config.toml
d_model = 256
experts_per_token = 1
d_shared_expert = 0
lr_router = 0.00115
head_dim = 64
norm_eps = 1e-05
rope_base = 10000.0
qk_norm = false
init_std_o = 0.0289
lr = 0.00306
beta2 = 0.98
decay_shape = "linear"
steps = 6950
Below are experts of layer 5 (counted from 0) of a mixture-of-experts language model. Rows are named router (the router's row for the expert), gate (a neuron's input weights, with its number), up (a neuron's input weights, with its number), down (a neuron's output weights, with its number) and show model dimensions 0-31. Each number is 128 + 24 x the weight over its row's rms, rounded and kept within 0 to 255. Numbers have three digits each.
After each expert's rows: a language model's description of what the expert responds to; "comes after" lists some tokens at least twice as common just before its tokens as in all text. This comes from a sample of Wikipedia text that the model never trained on. Tokens count by the router's weight.

# expert 19
router:174122077104106138136131146137161111097104093092121116142126111146112116106043109111142121145113
gate0:109131137126144115118095119187148116143090116080163133102150108190130147135146113135172139134163
up0:159146111142083131138147124102073145132156150161112118157140163080137110149102139143106099145111
down0:177130142103123134142115145139168087123164105150111119124124040100130173127114160107097124180104
gate1:116087104115118117107105105158077161136139162137130129153112125173134098093128090158115136146113
up1:118108111144110067154152162141123170150150118122127140115122145169100159111112127121099128157166
down1:140177097125127147064159105101182123147111171132139120133133111113113120151126121158103132090134
gate2:123151144100153126157122146123115065104138162119081136155077114089131136107095115153170133169123
up2:115121187101109130106138143112141147137145098151110108112088182139132178128136159132139156078117
down2:105104120140094108140123144104083113150103114171125091113150134112123123118126138140116133120088
gate3:155097063073125161116119145106140146122116092180132167129109136111119164151098137132112156138115
up3:155093119143148129111145090107126124127117127152112163092158141105151163095116141131154148109134
down3:138103113078070121109161146110092148172108103159057113116142120149106145129138120114107123105138
gate4:144098140114151106122135151163154147140125113116127127177130096108210149132127107126117143175109
up4:114076148113157103127108117130116130165084150150147102112112161133123102160121100108162137161094
down4:173146168183122111079100107131120150142120112146159123091147094134095134125156122177136097096105
gate5:166124085150159152107146146154133112106123143153116123106137106129124129128162137122146146139143
up5:112132092164134088127109160118137159135130119139121134094128103159160125131162112136146121147118
down5:119133055140112132149150102124097106168149087125122120133134108115133147109131113134109145146110
gate6:117107138134132140120132120115151131170112117121137136136096083133098139131140139127151136129155
up6:119103142131133146116141134102152131174122126134131117117085075127084146108156142132119144121139
down6:115135167138158147156122111101129143119123113128147145133111088105122106133154140074150109132086
gate7:121174129148123157138115113137090119142070109105124146161092135110123114135137161107124092138142
up7:128122104124162123167133124155155132117129143133141110119174159146134146158137108125165179131151
down7:110152103109118140122129100116111175116129131094122143147102170078156116159154157108137112115136
gate8:136143137142123090110136123156109141100103116090172112131107132134100088172102155127122130135108
up8:107145139107183087127074116119122139146156081104163132118139115135151122105138120126092152125132
down8:101101119117097125169130136138167125091140176129130135081133110134130075140151085150129173138098
Name middle pieces. Word pieces like en, el, er, ber in the middle of personal and place names: Hellenic, Denmark, Dienes, Bellevue, Hoffmann.
comes after: " H", " L", "l", "h", "e", " Bl"

# expert 16
router:137121074116132147134160147142131132128114126132149136130133093132161161109094073103116124129127
gate0:086128101120128134097141120149138161132131134119144126113109177124106143094116126136101135131121
up0:138126121095089131118177125148122142107165137111128101109128133128119136114138080194094129127118
down0:121103131141155133100130113090112116103118091092112149125110114121134088158117153144098129150106
gate1:167144094165114139147118151134141117120128131139079170116109142103116148105134127133137108072127
up1:162143095159118139150102139118124112128137133142060196127100125107119158102144109149112124079125
down1:152107104124110119088116137120112131109137125112130111108109122092098116137136144099124105094128
gate2:155125113113081128088170137099148114118106130147102176137130112126121097168130112109155137158159
up2:104084108082153106154147126163101158128098121104086126128113124109106131110142116183131124157113
down2:154145140132125148082104093130105132126187139125154158153158140106111109133151128162151115194118
gate3:120136141110156149131155103139094102149144153170126089102113121146129152155125143130088160161133
up3:138174162125097107155108102132129104128134130111140173116100134068083129152141140140133086135129
down3:131153161142131149137121095093148096148183142133082112107176130114145162118103108124120097158120
gate4:139112142104116111171184134172162114103162151151144166096166096136098135139139149173143125091108
up4:126120130155133193142123138187152157156126126114130127105117142148115114167123125118139119136169
down4:115130100165174167097094125190130154125138142115083087129123193131118126102173139096123098158110
gate5:116114125128153101105195146080148147119158126159158137088079123154159131147141101145128109099103
up5:125112124135152141134179130082116124102152097141144187085100068179145123128132143163131117123112
down5:141148123104090136105122090093210125097137160117122130150108126137102120136154124124142110126120
gate6:104038174161126135107123126078120113134132119158101122127126080116128089114105103148084097096132
up6:169179093115138102133151131155144137129149149116159146126126164132135163156133157140175156163129
down6:129118090148132129096137138110113132128103101118164140133142112159120133125128118133171166098109
gate7:094184093146127061150101103146135152122141127114158113145151137104135123174121126113135101098115
up7:140135114138113093115123108126158139122178136124125121119085155159102149126145100129138122148095
down7:119144121127176125186157139107141155143131140108134093138119148138148133111090089149115130142120
gate8:208132130108131099154104152131103145112106125173101156125146133103090119098134132119103104117148
up8:135119110139160116111104145109135121081126137152133137080109111150124157109097144102101126107125
down8:179129095143158128111120132133150142101087100151122152157115139129138112169081130097145074120149
Greek-style word pieces. Internal pieces of learned or Greek-derived words before ic/ical/y, such as pharmace-ut-ical, ograp, olog, onom, polit.
comes after: "p", "i", "m", "or", "a", "em"

# expert 18
router:128132130111120133121129125135161140086108102102116087143129069155147136114094086123131121128136
gate0:124144192171138130116129115120172103147121119124105148077107156102102130155124147137134100179118
up0:110148151144142126122109145149139157126134125134103133103085133141089123109132094109165133132150
down0:127141137118127151177122138122142107116152096105101150153147155142114114174120153134100109162130
gate1:170126123082113131135107127159154157116119117155121107141137141135120132127139109140098115121090
up1:155123134096115130152132137149143169134132106170108122152157147127127128133146125142095115135096
down1:137129106134116097147144109167147136129108142135107077145127110165144158114124104126106094158133
gate2:195108134089121149123083142116154128076161162151152122080060109104168141106127144126101139140121
up2:117102106161133089130159143114104135191094125101107137167156149117088115124139109132164097107141
down2:103092096111089151132123120143103110133132139071093125157127147133122150123122134163124138132138
gate3:118125129149124170134126116194144129107149157150144135166105123146153131124122082126101120115100
up3:143143116164094119113145123156087109164134096093098133143132113112108139119087159163114114090134
down3:080122149171119130097161100126127092125121157112108133162103098115153121091135095072110137201132
gate4:188108103094119110176116120095151150104154114108111144180132111114166091118143158131140095124134
up4:138122173185127147103129129142139128169119125159140167086183093154111134125129130121121163109148
down4:128139122096110117123128173146115119135132105090113102149123111112118105124133132142124082132087
gate5:109122141117115138140090150103117144122106142105104144081149130144130147139148143141112095153138
up5:116155174155118123133156140111162128093108125136144126142126120135111143135114107144136098174084
down5:150118145101145146142090152149150132122159107151113156091106136090107131140113128099136133135131
gate6:111120132114139143097158133085110152113097171155120133155127160123102138129117099158109138112085
up6:141142121131115115141101133162143103145141085094139119102142114132141118143136155100151112149176
down6:118085151093140123157116167123151149129126121144138147106109131146114135088112097148134146100129
gate7:108098141139213147120113102140146137152112134161137139193096138138138119115125087072110143143146
up7:107181122134121133110146138152124149174139118103146155088143104127099119123178110152066138107123
down7:158127176067114126172131148093149115112066132137109172087105171134113157122107103122075125151145
gate8:098131152130128127100129119101127119121129122127120157200100107114135113153158135138135148116106
up8:064177102154110099114101081117113147127101160110110144187115114118155158153097110142124118143120
down8:119117119141110128093120121155120141125108114110140115123060119105113143119104122186069119135147
Commas and clause conjunctions. Commas and linking words ending a phrase or clause, such as and, which, but, because, as in "Hartford, Connecticut".
comes after: ",", "s", "es", "ers", "a", "er"

# expert 4
router:131116138114123178138130167148174121096062127135126123168156085170119184107132114114118139121133
gate0:133116156101099120138152122110136135147108165152122154119131106132108121055138129138109137150201
up0:149102090106167109151124137137101124078092128094124117132094133154122102184101148120171144130070
down0:127126171127113145127137152131151160152167091143142136131129106117136131121162131161120118119091
gate1:133113143148089148150122138137150103102119101119152169115131080148152142128108111153108126128146
up1:120154127138142088095148125145112124143100146145147160130133131139146147103174110089125140098119
down1:104123140136102128124198163128126160116101102095110101133108139156147155099141134132127146133155
gate2:116143166148131124132103173128146152094106147107144155116154112142126129147129179130175112115132
up2:135146135135138077157108160141161124132147114107117151173138107141176121138122158125144122101175
down2:114089125132140137155140145138155131124114137166122161129116123158063119137172133124122133173119
gate3:118109133094140174134148130136166176105079153166104147135116127138103115144162206141173122143128
up3:156137156110119138122150127112128093114102107110141102140157176113144093084099126179150091128099
down3:123104131147142181128154120104137091132152110140093179124131150124133124121117189114079161180127
gate4:123111056091145156114123163088133139092098152145153120142139144161105089149156145141105117126156
up4:121133173082131108140109117089090114101139154132167109160138100096089145116129122147129184129094
down4:107148162098126125095128112140136140090135183101106113123152116140128133108171121144120144088120
gate5:109114141142152123120126127136087100166104172137127105166111157116143139112138114085117128107174
up5:159173109098097126108104130140149157078142076106130135104152109105125090127121147158133136144084
down5:081129137086097160129099143114196109111136130138043167106079114169158173149086147103178163156095
gate6:155108102140112128153068151123112151104074145102136184127129122160118137133129139094150080132113
up6:139079152124164157125105096129143153127116147127087155140104151078167100127149118101154173118133
down6:126127119117127113150100097122098142119110143147132117147113143096146142111159103135146143176140
gate7:138142122101126140103108121110169140098136114098155111154179131126124099158160142138093149129135
up7:148118137141125141149098166126139137119134130143132076116145159109107124128150103160147110108146
down7:147151143119134106086126105143121120182070106115095116101138121125142127109126153146107117132150
gate8:135163142117136171143142126147140113111133098126163153132144126102140128145149129154178113120109
up8:116148172111156157151136134119127133145132119088169157106152144141135127092122140154162128128134
down8:098123172111123108129120097091109144145114153155117097147117123111147114134156111125137134118115
Latinate word stems. Middle stem pieces of Latinate words after prefixes like con, ex, in, e.g. c-irc-ulation, elect-ors, con-duct, stru, ject.
comes after: " c", " C", " con", " in", " ex", " pro"

# expert 15
router:152134110131046158099141190140147124089111128121124098162164080136146131113094126126141122164155
gate0:119121093151149166126092133154131129141126155112087086147171118093121143161136111145105117090117
up0:126090120176146142150117099112145142177120118165138096137140107165145121193151131133131116161116
down0:155156154118066121157141116166111160104149129107110123130118128135164165145110107154142123085121
gate1:155134147124145129112138121115110165096079114140139111148121095118126125146118113085132158112121
up1:083128137116100120128117087130149075162121148138108119114141170132114107136138128169129124125134
down1:077104135106130135123139088159128078111112143092103167162112101153143105100146150085132108144096
gate2:111109111131119129172131141095139128154158145162120113142084138126107082096175118109132110158138
up2:113106123127111097176132096108147134138179147172111122134099129107123107096144109142130092163135
down2:124157068093132147096116169103159151116101109113148120135137146128108094161098113155113136103145
gate3:135094098148114115097128128134104104190159189187107136090151148169140151127138117104164134130128
up3:139073113165098121143132110113099140105135129159110135163098175101154112082158115112157138168091
down3:155079154182146125146166138120095112096152135157110162122098126137098148143150129133113128115190
gate4:129116138152133132117121206139122118149089123131139096139134084136158120144099144161173117120115
up4:133144136152160092142102154131102146114126145152120131162153086119146115091103097115160066147142
down4:174125157171132134125103147134103106145112152108189118135082127126147111130117130131135141117143
gate5:148136122152131131134099118151149099106158117125115118121177112172089158152147106152130163128144
up5:169141137106129119136171113069140139120138137137097132109062132092132104122119107149137123126102
down5:145168093122156101117106131151092147121111124111135101170067174132111137144129139129154112091119
gate6:093111121114095095096130132128134147129104101156140139172153127114124123115126145103117098090150
up6:145106118133119104118101106161108137150123150104139134153147125148110094142141122113096142120156
down6:145126128122173147120152077135144079129131150151116072099115115156110104143146136156135152128118
gate7:137158144087137112113100142123155172139124086120151079125064093134118145102126142136124148150139
up7:088119148106143138077157124061134116125102154139150113106093102113106121128125144082109100100163
down7:141119136131127140142117121156126113123110098111134208165138125100132148149115142119150084146156
gate8:126159129150087152121095133104132121130075134146141107121164112143098071141107122138152145124136
up8:137122118144133168065123122099111124118126087134070115128125092152148114152141129184138106121105
down8:131138079122110143163112114091112157158106094110099141161166097104110117139121121117103120107152
Capitalized name starts. Single capital letters or short capital pieces starting proper nouns, such as B in Birmingham, Baltic, and W in New South Wales.
comes after: " the", ",", " |", " of", ".", "-"

# expert 20
router:142118084129071161117152156151186142110113117099112109134135056137183169093096130123130124158114
gate0:147103102146077154156151158118114129135126091123126122131126132142166145104095114126113176122142
up0:085132129117164116132119138147129115163171152148157094172139104152087120092132119121163079167140
down0:093148140136108162153136124094092116139142160143151105132107087148150128070158146136120132151097
gate1:127102132130112121143083143147131111145110126116110120141101132116146125097146029177133137141120
up1:135124108122109125152105161116130127131133119080094074123110115134175099128085075168149160082109
down1:144088155142130156125135129120124144141123110125142131175128125113101136107160130157129085114152
gate2:178125100129110114132126127070160153136081157102149115126134094110167130113168165104144099165137
up2:187103087111099123126136135098120118149078125086160131132130098109153134127159152108128085132123
down2:145092123112137099112132133139154150124151141127143124148121126135152134149144130100101092157138
gate3:131147117119157133158136129128134121158152108090128118132124093136115104134134124146130120128118
up3:134141104148172131143127120116144126152151102094107137127116094143143116098131120149141107134104
down3:121161149132119120117125104136114168166140118101144110152117120125145111109112169109084113164134
gate4:135156167185148116118094116105162129077116151131127116117150090133139105087132112133141146145091
up4:126120093114121140150162140134115111166134143120154106132135143115132133162134145132140109100173
down4:121181150105172112114106172110127093096121149130088075095132132111181155070114156112113153158121
gate5:126132121099131147126099136122157166142125170106170154094098117138156105153119099102126132146130
up5:123142138123154141125115159130136175121138181112144121115171098101117140158112118135155151147129
down5:122109174147119165106134123100123150140155121178089138077177134135149128137100133109126133145113
gate6:156074127168102131096110140117147145146111115146139090182138123113150109150134130116114136130110
up6:132135140153102147152150129130116120178168106113140151095178115155092131154144111132140152123143
down6:129156098112122146080107161131119181138141154126116138136140127099093082136173138117117137155115
gate7:129114113100123151114110110122124089118132129101143149105096130122157092167133149136108110167140
up7:114153157127122096149142128193121144144114161126105164148118116131116094138148171136138126094116
down7:121132130138105121165124127159135112173159133167079148137160132153118089120139094142122138102111
gate8:162147084150163151080116142119126148145153148132128114137149068108127154117126146120122110153112
up8:104097125129136102177130119120130080138157117123143113145137149153149121126122114094125107097108
down8:158171101116126103125109158129111149125118147128158134162108135125138097125188122125118114134146
Foreign name pieces. Pieces with k, sk, in, sh inside foreign names, often Slavic, Japanese or Turkic, such as Ok-in-awa, Bash-k-ir, Grzep-sk-i.
comes after: " K", "k", "ak", " R", " S", " N"

# expert 11
router:157115102093114138130151176149136161084083107106107129157131095132135108102120106113136126126154
gate0:111162164164108130138119146110130120076110104179160134126121131120109117105094146120151118091096
up0:115164159165103128133108136101118126078108105166156147146124123128097130110094145127159121105091
down0:122110118134156115143136097150123168134114169142139145160119086152174118099137143179166108166099
gate1:125109182133121115114192114180132115156089074086100131131171094114076157090133164084114121163111
up1:116100175128125102100181145155125103163086058083104140124165094111073167090123171087100130147109
down1:135171127104135100154102099121094134155142103138144140134099157103176126125082112130105110128169
gate2:096124102094134186103157201132124101091153112121112137179151130150155153135136136105181128115118
up2:153137149148124095164099055132127159171093124127144124072132142115100102111113121161079143150144
down2:134128153118132114134142130096099118129115097120128155130121140075102084145133115077129148127110
gate3:152143154113111107088098138104147122144150150127094135133110086139142103106118095139133127121130
up3:161124083102116147166120145157131181117158102159124130096138124074126135114156141118102125129160
down3:126125133154111109086155167090172143161106144115134115145163130182141102149096100105118133129138
gate4:136174133150145149109136121094147130136113134157131123148117139101152091120122121158140182120128
up4:124141131129146195121154120112111113128136081138159124192076138077135177115120107159140121130139
down4:126134144128150144130093126149112149128153143136092113152177081172131160095118142087109055139172
gate5:124136114151163133133105157122128113140122118114159115133139100145126130146134135145138099107121
up5:152126152106105115132147095126096124125123139118099135113140165087131115115121135122121160130128
down5:102147080145140152140148152155101131128129106133142110131126140124164126110112113147155074136098
gate6:144158153114102105115148145130121118116154131175167107141143125134142153119088153080111095135159
up6:130141152125122110114152115122099134106165137182177106136119130132098127099105147106138120121134
down6:127132075126122097153100103144144138131151097112120137131139134074155130140159088146141113129120
gate7:121134096118165136137128121137119160085097127167082123133141180107101130111131104126080117151138
up7:140124156139091105138143113127144101150148140118176131104119100156135140148129141130171144100130
down7:155140146086123129127145127076132083102098146124141114115135125111126127167125118104131118129116
gate8:161151127076113090137143105151118101175146115096146180175132079110135122102184128111155105142107
up8:108115165085103123139127112128143121146112094136123130156156128152114116132170198137159118157128
down8:135146120115095068063118137117132109170112107101124080135135136120150144120057106135092150142128
Sentence and section ends. Periods, paragraph breaks, heading markers like ==, and table row ends that close a sentence, heading or line.
comes after: " |\n", ".\n\n", "s", "\n\n", " |\n\n", ".\n"

# expert 1
router:146138100117067200117154182145138116127107122095121093141152101171131156105126101113142110146148
gate0:189128121115102153134126123130149129169116084102098100106152116099145147165128159108096153125122
up0:133154162131147130121117154144157140095094136100112132174141139117126130119127106125113117100102
down0:138157126108142127095087113111110139159148144134172108147103143130140106112115132110155099159129
gate1:114129151110175095116109096087154120144144141114151154100136115092134088120171112141130153098120
up1:124135085160104147152107144162119152113149100125111125123109140156136144122099137116130102155117
down1:112115081118121128148104113116103170132148130091123105133131161118148124144093142108128092139176
gate2:149174098162101111107141114134154111129159145106126154140093139100108123126150133122185132142140
up2:157191150130130125145111144155150110143142132123099165119091124111139130166137143138176135124155
down2:090153106142146103130124073126146110135075116151106096128164101146171147135173131132125087054143
gate3:136126132084134146085130129137124103137104130094154089084117163091156159101092121146140126110154
up3:118076147144089144161127140095108096150129086124099141146175144134100149113165139123140151135142
down3:125115142151139142125121050096088127141158127093138151100136124129122159112155142135151124131156
gate4:137091155093115132130150099119138108106141140179136131109131113138127138132113148122165138150123
up4:123142104148127144114137124118156142094143089122134102141107130145127161150104150157129136128114
down4:140110119133111087147093126084145144156148117123105122144143142182098138128125135115152136133106
gate5:134132118097101129126110150090126121163109128138157099112125151138119155130099099146140113130114
up5:126124122120097127122118182093109138135123121129155104111106157144072144113104113137126112125116
down5:097116131139124115168126132149124124141123107082122176116111109145142121107113085117170101131157
gate6:154105071138154161084120179073108145134140119105100154149133149123132174123101113114145136136140
up6:145098067116150168066130132085114159147126114116093154162127151116150153121091109097152113138146
down6:123121108111119140110144152144072118100156123083130160106133121096122090121145142163121114159111
gate7:128131128161133122132160156108118104147139149115136164128163116146097111107110137157114093105142
up7:145155114138058159119129136132121090139133091103141171130134113119072138162154113121142103113148
down7:164121099149148112149160113121145096164122158124123124158136111110124150150121112123118128101102
gate8:135152152143124163125140141153132090141091132093070139107095139151144070174134128100122089094135
up8:132115112118120108131126123099128177102168116165185107129155120116110177094119128151137175151146
down8:118132171130146171109158115144111167167099111140131151138125126126091130116113157121140103107153
Year century digits. First two digits of years and decades like 19, 20, 18 in "the late 1950s" or "In 2006", plus century words.
comes after: " ", "20", "19", "–", "18", " ("

# expert 23
router:159142104096116176117158158153148144104106095105126092153153100148130150119079103126136122133128
gate0:138112112093083196147127120130138138164121128097168084144088116151126109116139115099094138137122
up0:154095121081068165187133143123144128155116130111154126140134090152085124130106116108128096150149
down0:120172123134094093112152163167156118152154141085115144156150152124090071151124108104153152147146
gate1:088166150119126110134140061133147102130114116159152129129138140121106118158118130125135136121132
up1:160084098111125125129120168133094171120142136105125150129118141153166120092143144128105116133133
down1:130152145102097145120135149148099168134123185191130150110149124149166123110139160135065123131099
gate2:148138112162158142122138117087140154121125145157117121084160100142137123167137155142119139109147
up2:115094138160156103116170139113097101128133101125112135112145141112108123107128125068146127137100
down2:112144142123162166148140143114133109114115129112144129128129115115173110128098119125090151139110
gate3:142132135098145119122168147141149144130146113118132122109136152110133131182142105128094124154150
up3:140150130130101113132140146145143105102115149126152156107137113126114167136128142149116084139128
down3:105103114135123119156141082118075151107104107138106132125110122161146117126121140113146105139111
gate4:158135111114104166073147096126165113148115117104190110162149139107139096079139102142137152142107
up4:150139090088108154113144106160142123104109134150177105132131133146151107082173103126114144165103
down4:132121122131159143141151174119141111122137151103130130132089108096107108117174119149119123116145
gate5:142081080107107127174093110137127083127147123142152112137112107113114094129130121160131119134170
up5:136077095113107143167083107126107079118149111122145117135123123101129078165128124158147085124156
down5:137133132160140165126132156102073146157108185117131136099150098121123108143133085124158107128138
gate6:149129122122114100104155130150173093148124134164107141132131122125122164141092106140126040133129
up6:131134103124113117118143109134152098156088130148141120135130131136123141128107114129108066131103
down6:170165134139117155125142119095108138145137165170140100156111129176148135103136091162130127135105
gate7:154143143112154107134156132133135131116100144105110124105123143123099108132148111103188120173149
up7:138144146133121123136143107125126152085122129096106131117134160119103114153148132096209119171153
down7:124122142132163083083126117166108138142110116145126117139110093138156115134160134118148152138129
gate8:139111112153124120120148166125135137101137144125138116171176127126092099085084115130112139115147
up8:114152148127132142105108074134112114167117120151085137096110123126148158160177118111131117137115
down8:136146117106123192076101139132128144123147096080155126135082134149171165155113100146127149156127
Numbers and digits. Digits in statistics, tables, measurements, prices and times, such as 2.92, 75 cm, $350 million, 19:00.
comes after: " ", ".", "–", " (", " $", " +"

# expert 8
router:166131127087090166112142179171155137112084096106136090174130097168159166093095127113157122137119
gate0:127103120126147113127103090117124156139104079123119092137110117156179111145116174116155141138151
up0:129161116135146132132151115131130142167099092138118098140117137167127142122111149086182157119120
down0:122107148126129149128126157179174188154096116127145149170096128125121171133155132129123137134137
gate1:109126094108124091116179145138130147135182148125134060156121085119118123149128120119118156097161
up1:114117105102122115102177168143145157139190140117139054153136074133122117137121113118125157104168
down1:141106124109166135143137175152144125084134117146140124166154119180125158131127145130124146158133
gate2:135132073129121143120105128123111130146158099138140130131124158151120134121158126110153090103135
up2:140166135137136122118073127149107105126135115128151116144129154191116142118141112105180084119128
down2:115124132127139131128104139162164158097112118160144115163125148123133137097098152142125126115162
gate3:150104122141173136123113119157170081174122126132138151173139113127115112116102137087149122163120
up3:103147120123081102123141128097088171092129128125103118078130131133150134132139126156106150119118
down3:101119090115149077148129146142089126126106126139146148130108122132079141124124151122119112157137
gate4:163111104138124125152125182124125100092124125151124151185147097090095138110126155116166117153137
up4:141128131071168131136122170137155088132114103129155125188135112106138162131147114126137115084117
down4:125098157119121186112134096099137107143139106129102165158151121125094146140131114135164131132121
gate5:130188154167124149145121065088131112110150089153136140118150118138141141108108086158091125130147
up5:126071102077122108117131180159120135149117174116114112135122149137101108158149167094166131123107
down5:143184112081143130134130089106108149116125137134102163103138128110123160149162153094140136161128
gate6:110097137167134130143126164145139134138123134114130149111129096116091090143117149099116154137168
up6:161149122089101122117132102117099124119121116141135106157136158148156151114132118147151096117084
down6:100128139166126137107166111100141099123159114147140133112136092122130123113108115097144128174122
gate7:142146144187100144110144148132136099125111101135112130124183095130106113092130160155120114152161
up7:113114110083151100132113102130123164139140146119142139130069176139144154172134092103147140118087
down7:112148091123138136095122127138101140121134105091147140123110129110162158110101074148087134117120
gate8:118123125103153142114137141138124073121120110099134133131062112114102128129140114114132154155130
up8:108144146119095150167154119109119167095132156138129134135153169132126153117148125141102083115133
down8:168133123158121115150105121143156111113133078141143115112111141122127087150138116116106124102173
Spaces before numbers. Bare space tokens before numbers, mostly in table cells after a pipe, also before dates and currency symbols, as in "| 0", "On 25".
comes after: " |", "|", ";", ":", ",", " in"

# expert 6
router:130130112134122167112165185152150090107101110108086097138133109134144129078120084128127154122126
gate0:128133102126145175127172097109148152107126138110156112120107155149152132086165142133128174134108
up0:116140086100155143147151125113138121039111138149119105161106118136149097137130154123101174145141
down0:148144129147158118140101168167142147148157080114115149129109149126088133136143086114123114124116
gate1:155092136170113165121140098134174101179136138170179119143150180117129144119088117102143142116096
up1:133085132100113097145115102156093125074105109101102110143144144119104107095126146130136166108109
down1:149134106120138105112134129133111109120123158112152148104137122116082110079164066183088134152116
gate2:096106111160123138071123103181148120111112106139147120148142111146163148133082101112112178108148
up2:112152123102116102090117159167127142130127133135179108146146143135180144136090123139137128119105
down2:127138127096157122121116175110121132119100103157129125104121147151101121147175094118133135114132
gate3:139141105139134147078162108103154161129122111131156135121107152107110141162097165137119174139093
up3:133176102133135126116133117101126155157105078149145162141122150116082128149115139136134163114130
down3:095120118152168154124132146122118148143152087093122140153134127160156163106104147111117089154157
gate4:152159110162094160178152151153110119130079130158134104151160183116137110099136105128130170169144
up4:142151129127109169155124158103102127092108136131144075114122169112100128091130111171139149123095
down4:119124080090186115124125112152106124114140149145119129132150097088118153122110144115103113186145
gate5:132163131107100150104090190110124155144071106147138073138121178120158114128118116118123069117150
up5:130118146114094165106150150112099134107098116167111134135121150175098153120084157116127166126124
down5:171068152127101153123099124120139113139135154124132159154093109106171149168172122080094126097117
gate6:119156123089111166116179111091124087132113152146139123164135153126133163148130121149093151109106
up6:146164107157123140124114139126127113121112157120156148089113172106129150145115117123132188118152
down6:129113154119147179119147100155156153105133138093148139104084124110121102147147121138106105147141
gate7:125126150069114110130171146186098148132134199103106142160150147097136075102140131155116142142173
up7:144129150064103129133164158173099139130136208107124130154132156109117077101133120149117148129161
down7:155130115137173188119152152122152142149145100126111117139113132118147119147122109119151104121150
gate8:139142154103147139144130184167128094159092122147099132131124117148125125162114150129103153141120
up8:124151107163102065082143119094110150116182116145138129097152129149119144160122114098090158124128
down8:127087141117085117118107151110126068111124098092133172160138117158112134116111120139125076106141
Infobox line starts. Start of lines in infoboxes and lists: the hyphen bullet and the field name's first letter, as in "- Routes", "- Opened:", "Phylum:".
comes after: "\n", "-", ")\n", "\n\n", "==", ":"

# expert 7
router:158143123139124194116118183155121133102082115114081109129123089145116129083117085097148120129114
gate0:132137089159154135127146152141121142112175187096154150110098133145107163107176129079151149135110
up0:121134127145144141084127120119143095187147149130121119142132122103103122107176070086107076123095
down0:132170140172098087104087109108145122149171087112139131117101175152100137150098151093139131110096
gate1:132101132139104105123113127165153131126081139069080112099137112121144140115106100182115116119155
up1:149156159128190142123095174117135105122117127108110178122149163131125145157131139144143097139151
down1:135132107110102099141134139132107120130122052103130123118137108143118088109126098142158155090168
gate2:121165151141113165130174120124107165160094127162080152112132127158144110104128134175113143168089
up2:126119168102167097093095131136164092123151100162108106106101131117148127125082140116109194130140
down2:119143138142122131120104121156149070162154113130155146117156106123115162108131157133121174133137
gate3:149114030127147130084090168163153127084152071120122141095116126153147135164179114167132113108137
up3:183112106153103139101111172116105148115142151135123101133134094150172178142160136082164102124099
down3:159142147153135124130131127160081121146146121117145114176106139121132102151148106112136144104106
gate4:129117126113153186146103108113110110105112167118094120138166094129147125081156111124110114114105
up4:115123119108117137121100124157095126119187108121155124128098095132118133143133148176132214087117
down4:115141077127136097118164131122043159125106126144168167131141155128151137123124142144162133140146
gate5:133147149113131150101117087137137078132114133117122149149113097165097131118119161118153162194090
up5:144112143106103092133129075110123115166128151129114089144120080124155088089155134161145192136089
down5:148111158175122174132071136137144106125121105144115114107136149141131073137123157148195099125109
gate6:121149145133110179113180106077123175095161164146101181134138119105134146135117110117112102135072
up6:151137101096144113132135102120119079116110130133078166141147155115106107146108130118106102161144
down6:126156117133145135111179155154118117123146106159141126114108147156124180147092066112117126152127
gate7:131088106116137116102091107144098091134143192134140131141081145114131131115125115078159108113144
up7:138151132150092106165168090156137123125161098139128172092124136141112119108124097134116177164168
down7:118156127086076156090148103127115103093101118119130100159156147135100092150138162164186145104121
gate8:140157130171114164126106149167136099143116086138119144141163127103139119122157156120156081146111
up8:165109144110132103153099120122132106094113123112130163147126125162132151121110097145144117107139
down8:146138102108098152141130119112118126154126131111119144134156111128132096123124138160115115113127
Word-start fragments. Second piece of a lowercase word right after an initial letter such as f, m or b: f-ee-t, b-ask-etball, ball-ot.
comes after: " f", " m", " b", " F", " M", " h"